From a checkpoint of a small mixture-of-experts model trained on Wikipedia: 7309 steps.
Below are experts of layer 9 (counted from 0) of a mixture-of-experts language model. Rows are named router (the router's row for the expert) and show model dimensions 192-383. Each number is 128 + 24 x the weight over its row's rms, rounded and kept within 0 to 255.
After each expert's rows: a language model's description of what the expert responds to; "comes after" lists some tokens at least twice as common just before its tokens as in all text. This comes from a sample of Wikipedia text that the model never trained on. Tokens count by the router's weight.

# expert 2
router [107 139 129 111 156 132 147 114 144 110 134 154 121  95 103 131 124 149 125 126 132 166 121 106 119 156 127 141 149 105 105 116  99  98  82 141  89 147 121  86 119 158 106 108 132 127 106 143 145 120  95 145 128 121 122 115 114 153 111  87 156 135 149 171 167 151 161 124 101 143  75 118 124 114 125 150  82 128 159 169 177 130 141  89 105 191 167 132 112  90  80 165 135 102 120 115 151 119 107 133 144 171 137 135 144 100 147 114  98 153 130 157 127 155 143 127  97 138 124 132 159 136 117 112  80 135 136 140 175 117 100 143 158 156 123 118  95 103 175 153 178 148  67 143 139 132  88  94 142 115 124 120 120 103 139 146 121 132 118 129 149 123 146 110 116 134 188  88  93 101 172 154 104 122 137 145 149 141 164 134 153 135 179 155  92 125 168 109 151 116 138 153]
It responds to: Section break before headings. Blank-line breaks after a sentence or table row, mostly just before wiki section headings such as ==History==, ==See also==, ===Early life===.
comes after: ".", "\n\n", "==", " =", "===", ")"

# expert 15
router [120 139 154 109 162 132 134  95 133 101 104 139 132  94  96 131  88 130 149 122 160 174 153 121 117 142  98 133 122 110 146 108 122  93 107 130 114 141  87 145 165 133  99 191 121 107 105  97 122 157 154 139 102  82 162 141  86 130 119 112 140 152 130 167 164 155 131 110 129 157 109 117  95 101 126 135 127 111 135 155 177 121  80 133 157 148 135 128  95 121  93 150 140 122 125  95 133 128 106 140 112 148 118 164 119  96 137 115 122 120 112 159 126 130 165  88 128 136 153 111 142 140 110 145  92 162 162 151 153  98 123 167 172 149  80 117 100 136 166 135 173 141 132 112 142 143 116 128 171 119 133  75 100 118 136 147 149 147  86 150 164 104 155  94 128 120 126 120 125  86 121 151 121 141 146 123 145 129 133 146 130 151 133 153  88 169 154 135 143 130 141 135]
It responds to: Name-initial function words. The, of, at, by, in the when they open proper names of bands, institutions, publications or titles, as in The Dreamville Foundation.
comes after: "\n", "\n\n", "=", "The", " called", " company"

# expert 5
router [124 137 132  96 150 137 149  95 154  79 126 167 156 110 128 131  98 139 154 157 141 161 125  79 114 146  96 132 150  94 122  74 118 101 133 139 133 159 118 106 152 136 123 158 129 152  75 105 111 139 101 134 118  94 173 105 103 137 132 101 136 145 147 126 149 135 129  78 103 166 110 102 113  90 120 146 135 116 160 152 166 125 144 124  89 148 154 123 102 140  99 131 154 125  84  95 145 145 122 152 136 120 132 168 148 133 151 102 109 133 100 150 120 147 154  99 100 119 165 113 123 156  99 113 119 151 124 128 180 108 101 121 177 131  94 109  90 115 136 129 158 113 114 135 135 161 128 119 114  74 143 104  88 109 134 158 135 163  85 147 150  87 139 125 132 150 147 128 102  94 133 147 122 143 166 163 142 123 163 135 144 171 165 138 104 133 133  96 162 122 164 133]
It responds to: Title starts in lists. Opening words of work or venue titles in bibliographies and discographies, after line breaks, colons, dashes or parentheses: The, A, (F.
comes after: "\n", ")", ").", "\n\n", " book", " published"

# expert 14
router [119 133 136 124 178 136 164 119 149 113 135 178 133 110 103 127  88 148 143 167 154 145 148 112  99 129 101 196 142 140 147 136 106 119  98 141 111 153 136  92 145 171 113 122 115 114 140  88 110 111  93 165 125 115 140  91 137 154 126 132 139 154 146 148 145 172 139 105 136 158 104  96  94 122 117 166 136  72 148 146 156 116 119  90  95 142 165  95 137 134 118 138 133 101 102 106 144 152 133 141  89 119 144 128 116 102 137 115 128 174 111 129 142 160 154  90  95 110 155 130 145 108 115  79  91 145 128 132 153 124  88 156 147 131 118  92 117 114 151 137 199 147 117 151 149 143 110 136 157  41 170 127 122 114 145 134 135 171 100 121 138  99 163 108 116 161 171 140 114 104 158 175 122 107 114 112 156 116 150 129 147 136 148 141 111 145 166 138 135 115 155 140]
It responds to: Day numbers in dates. Small numbers in tables and text, chiefly day-of-month numbers and month names in dates, such as On 6 April, 8 June, December 12, and match scores.
comes after: " | ", " on ", "| ", "; ", ", ", "–"

# expert 35
router [116 129 155 113 178 137 119  83 163 118 119 170 145 125  88 134 122 140 168 151 117 172 165 123 117 129 136 144 156 149 102 108 107  85  76 161 106 156  95 132 134 125  81 159 110 133 133  87 116 160 140 171 112  89 149 128  87 151 137 130 113 140 136 154 129 141 166 110 135 176 108  73 119  98 104 156 134 117 142 162 153 106 110  81 125 160 140  95 133 100  92 141 151 137 120 103 152 153 113 148  86 142 156 159 127  95 156  98 112 145 130 113 117 160 176 106  97 120 155 114 144 142  91 126  92 182 156 150 158  99 114 136 152 175  95 135 106  97 111 131 139 135 120 109 143 173 107 100 151 109 140  99 100 110 153 180 150 133 104 163 157 139 125 115 120 173 128 113  78 137 151 131 121 106 146 141 118 153 139 134 150 168 141 163  93 154 158 127 153 110 161 117]
It responds to: Sentence subjects in biographies. Sentence-initial subjects after periods or headings, mostly pronouns and surnames: He, she, the company, Cohen, McCormick.
comes after: "\n\n", ".", ",", "B", "\".", "C"

# expert 9
router [101 124 135  96 162 136 138 127 162 100 123 159 122 104 127 108 109 139 144 143 136 156 129 118  98 166 121 138 135 121 130 121 120 137 104 143 112 153 110 107 126 153 107 131 145 156 117 128 137 137  81 130 138  96 147 105 118 159 129  82 189 132 153 162 155 162 156 122 109 141  98 106  78 104 106 136  82 123 143 178 170 126 111  97  86 153 120 101  99 139  76 142 129 105 116 127 154 150  89 133 123 150 125 154 171  98 172 124 107 150 116 160 113 157 147 117  93  99 141  93 124 133  91 121 110 166 128 134 142  98 102 137 147 134 144 104  95  87 154 160 179 161 122 119 133 141 119 108 130  94 140  97  52 137 150 151 134 146 127 125 140  98 106 102  80 155 149  99 110  90 163 156 111 119 144 149 146 139 146 142 146 151 151 145  84 138 162  92 146 124 163 156]
It responds to: Section headings and breaks. Paragraph breaks, == heading markers and whole headings like See also, and pipes or quoted titles in track-list and chart tables.
comes after: "\n\n", ".", " =", ")", " |", "==See also=="

# expert 3
router [120 125 150 132 146 178 130 112 136  72 124 182 142 115  99 120  94 159 149 183 134 148 157 117  98 127 129 164 152 118 148 138 103 112  89 163 127 146 123 110 153 164  88 145 128 137 142 108  86 131 110 166 113 140 167 122 104 179 111 101 122 129 140 152 142 174 160 126 107 159  98 115 110 118 129 176 126  71 140 132 133 113 111 101  90 166 182 130 154 124 113 130 117 118 137  96 145 145 107 146 123 141 157 131 127 102 154 123 130 127 135 168 135 134 114 101 145 127 163 107 128 136 103 114 103 133 138 157 142 101  79 139 157 138  91  83 133  85 154 120 148 148 133 126 129 114 122 149 157 102 139  81 117  83 154 163 144 147 102 129 151  96 134  66 104 158 131 103 121 113 126 157  92 119 150 143 141 120 121 158 149 173 127 126 100 154 138 128 100  77 167 148]
It responds to: Capitalized starts after breaks. First capital letter pieces at paragraph or entry starts, after table pipes or colons, such as May, Merry, Hal, Bouchet.
comes after: "\n\n", "\n", "| ", "}", ").", "} | "

# expert 8
router [ 97 145 143  87 128 171 170 106 174  92 136 152 112 107 121 161 109 171 123 156 147 153 123 122 138 156  95 153 121 118 135 104 124 111  99 135 104 145 122 114 125 137  89 171 135 139 130 140 110 133 100 166 120  99 130  94 126 135  85  90 141 168 148 127 167 188 150 103  83 133  98 105  93 122 111 130 126 138 143 151 164 136 122 111 124 153 155 125 110  98  97 146 123 102  95 127 128 127 117 144  86 118 164 128 158 109 166 101 115 127 124 153 108 147 151 123 118 104 145  87 129 160  88 109  90 178 131 139 152  99 115 130 146 133 118 100  81 109 151 154 182 133 116 139 140 140 101 106 148 103 106  89  94 119 124 139 127 143 131 132 150 102 137 104 121 113 160  98 111 110 143 167 124 123 158 160 145 184 145 127 124 130 157 142 119 125 140 104 154 119 133 132]
It responds to: Line breaks and open quotes. Line and paragraph breaks that begin a new paragraph, list item or subheading, plus opening quotation marks before song or episode titles.
comes after: ".", " =", ")", "==", "===", " =="

# expert 17
router [123 135 152 114 165 146 146 125 161 123 141 153 145 116 112 131 106 140 161 136 148 137 149 130 121 112 128 147 158 123 127 106 131 128  75 130  77 155  90  66 145 143  80 119 160 161  89 107  84 130 131 138  96  97 174  88 128 193 117 138 115 156 142 173 131 118 129 126  92 135 112  87 134 117 129 111 111 113 142 141 134 136 119 117 115 155 145 101 109 107  96 149 145 100 134 117 143 152 129 167 111 122 149 165 163  99 131 128  68 163 126 127  97 134 183 139 117  94 178 129 122 149 147  95 122 158 152 143 146  97  60 148 142 176 114 121 124 104 165 156 152 155 116 131 148 153 122  88 146 119 149 131  93 107 147 158 176 135  80 148 133  72 130 140  97 145 156 115 108 120 138 145  98  74 123 180 141 131 130 115 181 153 164 136 129 153 135  97 131  93 127 125]
It responds to: Biography dates and headings. Year digits beginning 18xx/19xx in birth–death ranges, en dashes, "(died", and biography section headings like Career, Biography, Honours.
comes after: ", ", " in ", "–", " (", " In ", " (born "

# expert 50
router [114 142 134 111 151 158 159 112 163 111 120 138 154 119 112 127 129 171 163 128 139 146 175  92 101 141 119 129 167 100 109 103 135 116  84 102 100 142  82  86 147 155 105 120 133 128  84 110 124 131 110 149  98 101 134 123 113 176 126 125 128 150 124 202 170 158 125 134 113 158  98 101  93 126  87 145 107 130 127 182 136 123 117  83 125 130 121  87 105 116 120 167 167  92 110 135 146 158 117 137 109 134 143 145 152 100 136 107 103 155 100 155 114 179 148 110 127 113  98  89 157 159 101 114 103 134 147 124 177  87 118 179 155 166 116  98 118  97 162 137 182 139 116 115 132 135 113 129 154 116 186 137 113 120 138 141 188 162 123 152 135 109 161 112 126 124 150  87 105  99 149 144 123 105 141 162 127 125 152 142 161 158 141 132 106 167 149 120 131 119 157 154]
It responds to: Year leading digits. The first digit 1 or 2 of four-digit years in text and census tables, as in 1980, 1963, 2013.
comes after: ", ", "| ", " in ", " (", " | ", "- "

# expert 53
router [152 145 195  91 162 169 119  90 169  91 104 119 127 137 138 100  66 157 129 145 147 157 144 108 126 126 111 128 141 122 112 112 140  88 130 125 116 144 133 110 123 132 117 119 126 160 111 128  86 161 134 157 134 158 120 115 123 150 115 109 138 124 140 150 144 123 159 132 119 141 119  89 106 108  92 162  63 114 143 112 149 173 131 122 116 140 122 108 105 102 105 151 162 121 116 104 129 123 127 144  94 154 175 132 165  99 172 144 139 116  79 140 114 139 116 115 110 113 137 126 131 148 102  92 117 159 154 160 162 100 124 155 156 131  95 107  88  99 125 152 126 160 128 129 120 145 128 123 131 112 135  85 120 121 125 135 129 166  69 160 163 121 140 104 104 163 133 126 134 121 150 137 148 100 138 158 143 101 149 149 113 176 124 157 116 133 114  86 129 144 156 112]
It responds to: Sports table cells, existentials. Cell boundaries in game-log and data tables such as "| @" opponents and row line breaks, plus existential there, caused.
comes after: " |", " |  |", "% |", ")", " |  |  |", "| "

# expert 28
router [ 75 169 169 123 137 141 143 132 124 102 100 121 154  96 124 107 115 134 152 150 137 147 146 128 111 143  81 144 136 112 124 121 117 113 103 101 102 166 124 115 144 186 102 136 115 140 109 115 139 172 106 129 101  98 150 108  92 146 123 125 146 130 134 133 126 147 149 139 136 146 102 111 110 134 134 139 123 125 158 150 151 147  78 117 108 166 170  95 116 100  89 112 137 109  84 114 162 121 107 154 138 172 164 154 141  84 110 136 138 157  98 118 118 128 127 109 138 100 136 100 147 132 131 120 134 115 144 118 169  87 129 157 164 163  96 100 141 117 130 135 155 150 107 110 171 132 147  95 160 125 157 145 120  98 123 151 148 145 126 152 138  94 140 108 107 140 157 134  86 131 131 142 105 111 126 142 159 115 168 161 162 157 170 138 123 138 130 116 125  95 141 120]
It responds to: Infobox field labels. Field names and separators in infoboxes and tables, such as taxonomy ranks (- Class, - Suborder), Personal information, Turnout, and stat-table cells.
comes after: "\n", "-", "- •", "- C", "- N", ") | "

# expert 61
router [135 149 137 124 166 135 143 113 129 119 119 140 170 115 142 103 113 159 168 119 134 128 131  99 110 130  98 184 128 101  90 124 121 104 131 130 114 139 119 132 135 138 127 131 134 155 113 114  92 160  99 152  89 104 128  95 117 129  97 119 131 146 158 133 155 136 127  65 130 130 129 120 107 133 109 127 106 142 176 143 121 148 128 101 105 174 138 100 134  97 110 141 146 122 114 133 127 155  83 149 130 164 205 149 177 111 131 128 118 133  76 137 125 148 143 105 138 115 129 108 167 161 101  81 112 160 144 141 107 101 105 137 149 135 124  74 115 145 135 126 148 133 124 126 117 204 143 128 137  85 159 114 117 136 146 190 134 178 125 122 127 100 137 106 106 130 135 101 107  99 163 145 108  98 125 183 164 124 167 155 173 144 150 136 121 139 135 119 141  75 147 114]
It responds to: Line breaks in lists. Line breaks ending infobox fields ("- Owner: ...") and table rows, plus rare words like must be, There, UTC+.
comes after: " |", ")", " |  |", ";", " |  |  |", "% |"

# expert 63
router [123 133 142  88 172 159 175 107 138 121 127 147 137 112 112 149 102 152 158 131 140 184 145  97 104 138 119 137 149 106  96 105  91 154 123 133 114 159  91  82 114 150 116 144 151 140 114  85  89 156 121 134  93 103 163 122  94 158 140 122 137 153 157 153 125 133 135 102  79 162 118 104 107 117 112 151 135 104 144 153 146 149 112  93 114 167 134  87 131 131 104 128 160 122 109  73 125 144 115 140  98 148 160 141 117 115 137 108 145 114 102 110  95 157 131 142 124 105 130 120 128 136 118 102 113 162 127 168 148 104 106 146 130 155 138 115  89 118 129 164 147 153 138 116 173 158 130 120 124 111 114  80  95 112 173 150 163 159 112 150 141 127 132  93  86 132 111 135 127  98 150 152 106 103 159 145 121 125 136 138 138 157 133 154 114 143 158 114 149  95 175 142]
It responds to: Person first-name starts. Opening pieces of people's first names in lists and tables, such as Amy, Chuck, Hal, Marion, McK-, often after pipes.
comes after: "\n", " |", "| ", "% |", " (", " |  |"

# expert 23
router [ 99 165 149  67 134 153 165 106 112 105 139 167 130 121 146 113  88 147 126 162 167 181 144  96 114 176  79 154 119  80 113  85 142 109 105 140 110 139 108 128 157 148  92 145 144 114 132  82 106 148 104 170 115  97 129 141 129 138 156 120 130 164 161 131 156 151 148  99  98 139  86 117 111 135 138 152 112 128 131 158 151 135 112 127 119 130 132 136 117 115 112 160 132 129 101 103 123 143 130 151 118 147 118 147 147  97 134 103 161 148 104 178 107 160 139  70 141 101 134 119 185 188  82  90  93 168 136 150 180 105 114 136 155 139 100  94 109 124 176 155 168 150 107 130 102 151 117 101 151 137 147  88  76 128 143 176 133 136  90 141 133 104 142  83  98 123 142 115 145  99 132 146 111 130 148 150 161 151 121 142 128 149 155 158 115 141 142 110 129 122 122 135]
It responds to: List and table line breaks. Line breaks and pipe cells beginning new rows of bulleted lists and tables, e.g. name lists, taxonomy entries, election tables.
comes after: "\n", ")", " |", ".", " Ward", "\""

# expert 58
router [ 91 133 137 112 143 151 148 119 159 132 124 179 130 101 134 123 120 154 180 131 165 156 187  85 122 148 114 131 144 102 129  95 130 110  98 149  87 150 109 101 170 146 107 124 119 140 111 115 109 148 124 174  99 100 149 116 128 167 130 109 136 150 143 204 159 164 154 119 113 161 103  84  78 127 113 139 101 118 135 181 146 113 119 112 123 125 174 103 118 104 113 176 154  84 118 122 159 169 129 136 108 145 149 140 142 108 140 103 120 169  74 142 111 168 148 108 124 114 120 109 135 155 128 126  98 129 132 137 142 112 136 145 151 168 134 121 129 118 162 143 181 120 133 121 132 123  90 119 157 116 145 127 109 108 125 143 196 129 132 150 132 116 146 101  94 126 170 116 125 126 144 137 124  93 144 151 170 161 132 149 133 154 132 136 121 148 155 117 138 118 131 152]
It responds to: Year-leading digits. The first digit 1 or 2 of a four-digit year, split from the rest, in tables, lists and prose, such as 2008, 1952, 2025.
comes after: "| ", ", ", " (", "- ", " in ", " | "

# expert 27
router [114 140 159 134 126 124 143 124 129  84 135 119 155 126 140 125  98 160 140 146 127 128 133 121  99 136 113 153 146 110 126 120 126 106  90 119  99 171 128  89 155 133  98 116 132 157 122 100 111 185 101 128  91  93 122 102 113 156 126  88 136 109 118 137 118 182 131 151 131 139 120 116  98 120 113 141 105 129 147 161 157 140 124  82 130 162 155  87 106 103 123 146 138  99  95 120 141 152  87 144 155 147 151 155 140  93 119 124 110 136 121 114 104 135 130  89 133 105 109 135 126 124 107 118 139 118 152 135 136 100 135 163 157 176 128  99 151  67 153 151 164 134  83 109 154 120 120 116 149 131 173 131 110 118 131 152 142 145 108 170 129 101 115 125 103 139 138 141 110 118 140 133  90  98 108 141 196 146 141 147 164 155 188 144  84 151 136 109 121  91 124 122]
It responds to: Infobox field labels. Infobox section headers and field labels such as Personal information, Scientific classification, Date of birth, Area, Phylum, Occupation.
comes after: "\n", "\n\n", "-", "- C", " JP", "- Country:"

# expert 18
router [127 152 125 127 164 134 151 127 134 118 137 142 129 127 100 144  79 136 163 128 139 131 148  99 103 127  91 125 152 123 135 113 122 138 102 169 113 172 102 119 155 156 101 117 135 108 123 110  91 132 147 162  91 119 159 117 130 161 141 115 142 163 148 161 147 134 137  99  96 149  93 100 110 128 108 144 134 110 137 135 155 146 115  87 110 125 129  99  88 117 109 154 146  94 134 113 145 142 147 149 111 162 138 132 135  89 145  97 133 137 100 123 125 156 139 113 136 128 164 114 146 160 116 114 101 150 135 131 170 103  96 115 136 140  97 115 111 113 150 156 174 132 104 131 108 150 106 126 169  94 142 117 100  76 138 139 180 155  89 153 154  71 181 139 106 132 157 129 108 112 169 134 125  58 129 143 156 158 159 141 143 177 145 153 116 176 156 116 142 110 156 137]
It responds to: Year first digits. Leading digit of four-digit years in dates, birth and death brackets and ranges, such as 1 in 1862, 1980, 2006.
comes after: ", ", " | ", "| ", " (", " in ", "- "

# expert 0
router [ 90 142 119 121 144 156 155 128 165  99 121 171 142  82 117 141 109 164 167 167 146 131 153 103 113 143 105 149 177  89 117 116 127 124 114 127  94 162 130 104 168 145 114 138 149 120 131 102 126 150 101 125 121 131 150 114 128 134 117 117 161 167 122 170 134 129 162 102 121 127 104 103 103 126 108 134 124 119 161 145 134 132 116 145 106 145 124 117 116 120 138 137 112  83 130  93 164 148  87 131 113 155 164 169 116 100 138 132 116 151  96 149  94 120 181 133 115 109 159  89 162 144 113 106 103 155 137 134 147  89 108 138 143 151 122 117 119 100 155 150 111 133 101  99 135 150 123 105 167 125 128  93 110 126 163 154 179 179 105 130 159  69 175 111 110 168 150 103 120 121 147 128 111  90 129 146 146 145 161 124 151 174 154 144 129 154 133 111 128 108 155 131]
It responds to: Country and institution name starts. Opening capital pieces of proper names after line breaks, pipes, commas or "of", mostly countries and political bodies, such as N in Nigeria, U.S., Party.
comes after: "\n", "\n\n", " | ", " (", " by the", ") | "

# expert 19
router [ 66 165 185 130 182 158 133 127 143 123 149 124 138 107 111 141 121 185 162 154 169 127 190  93 143 156 111 138 122 101 121 117  95 132 129 118 135 131 115 108 130 187 126 115 120 142 138 110 118 131 123 122 139 126 172  90  91 177 116 130 135 144 122 112 129 131 149 116 119 134 136 136 135 125 108 162 118 108 149 140 137 132 113 147  88 124 153 102 134 122  79 136 101 104 129 117 145 153 109 131 110 142 161 156 145 115 100 112 107 135 138 108 122 140 134 116 101 103 140 120 148 192  83 108 116 135 144 158 139 106 142 185 143 157 115  71  78 131 122 174 133 138 143 136 149 164 115 141 119 134 132 134  98  93 129 112 138 167 142 133 141 135 148 107 121 148 127 126 125 102 133 143 108  98 118 134 156 148 138 148 131 130 147 143 125 142 157  78 144 121 144 147]
It responds to: Time words after in. Time nouns and phrases after "in" or "at", like time, period, decade, at the time, plus word pieces following "in" (inevitable, inadvertent).
comes after: " in", "1", "2", " In", " in the", ", in"

# expert 60
router [ 73 147 140 109 145 153 181 136 170 101 137 143 154 125  98  87  83 178 150 167 136 148 157  97  93 139 119 151 137  81 112  81 131 108  79 127 116 133 140 105 148 171 111 108 126 133 127 112 111 164 101 145 157 114 147  97 125 139 129 119 128 121 142 161 131 141 153 132 112 163 101 132  75 141 112 134  94 111 142 118 151 152  84 112  75 148 152  52 147 102  94 118 127 133 146 122 158 141 127 127  80 190 167 140 138 111 140 145  97 155 128 139 102 142 124 138 121 119 126 102 162 136 113 109 102 126 151 126 125  96 126 128 186 153 119 110 120 116 138 162 127 134 134 153 131 123 142 113 123 123 125 120 127 104 138 161 132 162 119 101 129 116 151 130  99 126 144 114 126 110 137 128 131 137 155 126 165 126 127 133 166 140 135 150 106 133 145 112 122 104 128 131]
It responds to: Table cell numbers. Digits and short entries inside pipe-delimited tables of statistics, charts and results, such as 0, 1, yards, Sales, and country names.
comes after: "| ", " | ", "–", "|", ") | ", "."

# expert 45
router [ 98 137 130 106 168 188 150 102 118 117 114 155 145  91 111 137  85 158 152 164 153 131 179 104 127 120 127 141 165  89 121 111 116  83  99 150 104 151  90 131 117 147 104 150 140 154 147 105 106 149 109 157 132 132 145 136 117 142 145 137 153 137 155 133 132 139 189 117 132 141 110 116 112 109 113 164 115 115 136 163 144 135 114  58  96 162 154 119 120 124 107 132 138 130  69 104 139 172 131 160 122 149 136 127 124  94 148 110  91 128  90 133 110 152 152  87 125  97 142  88 125 143 115 121 111 121 159 137 175  95 109 141 153 165  86 119 108  80 150 161 172 133 103 110 179 123 140 115 160 136 157  95 115 105 138 140 111 139  86 158 178 124 124 106 128 173 150 108  98  99 125 180 120  90 153 140 118 173 146 179 143 157 125 136 117 114 168  84 141 108 145 159]
It responds to: Sentence-opening connectives. Adverbs and subordinators opening a sentence or paragraph, such as However, Although, While, After, During, Despite, Coincidentally.
comes after: ".", "\n\n", ").", "s.", "\".", "ing."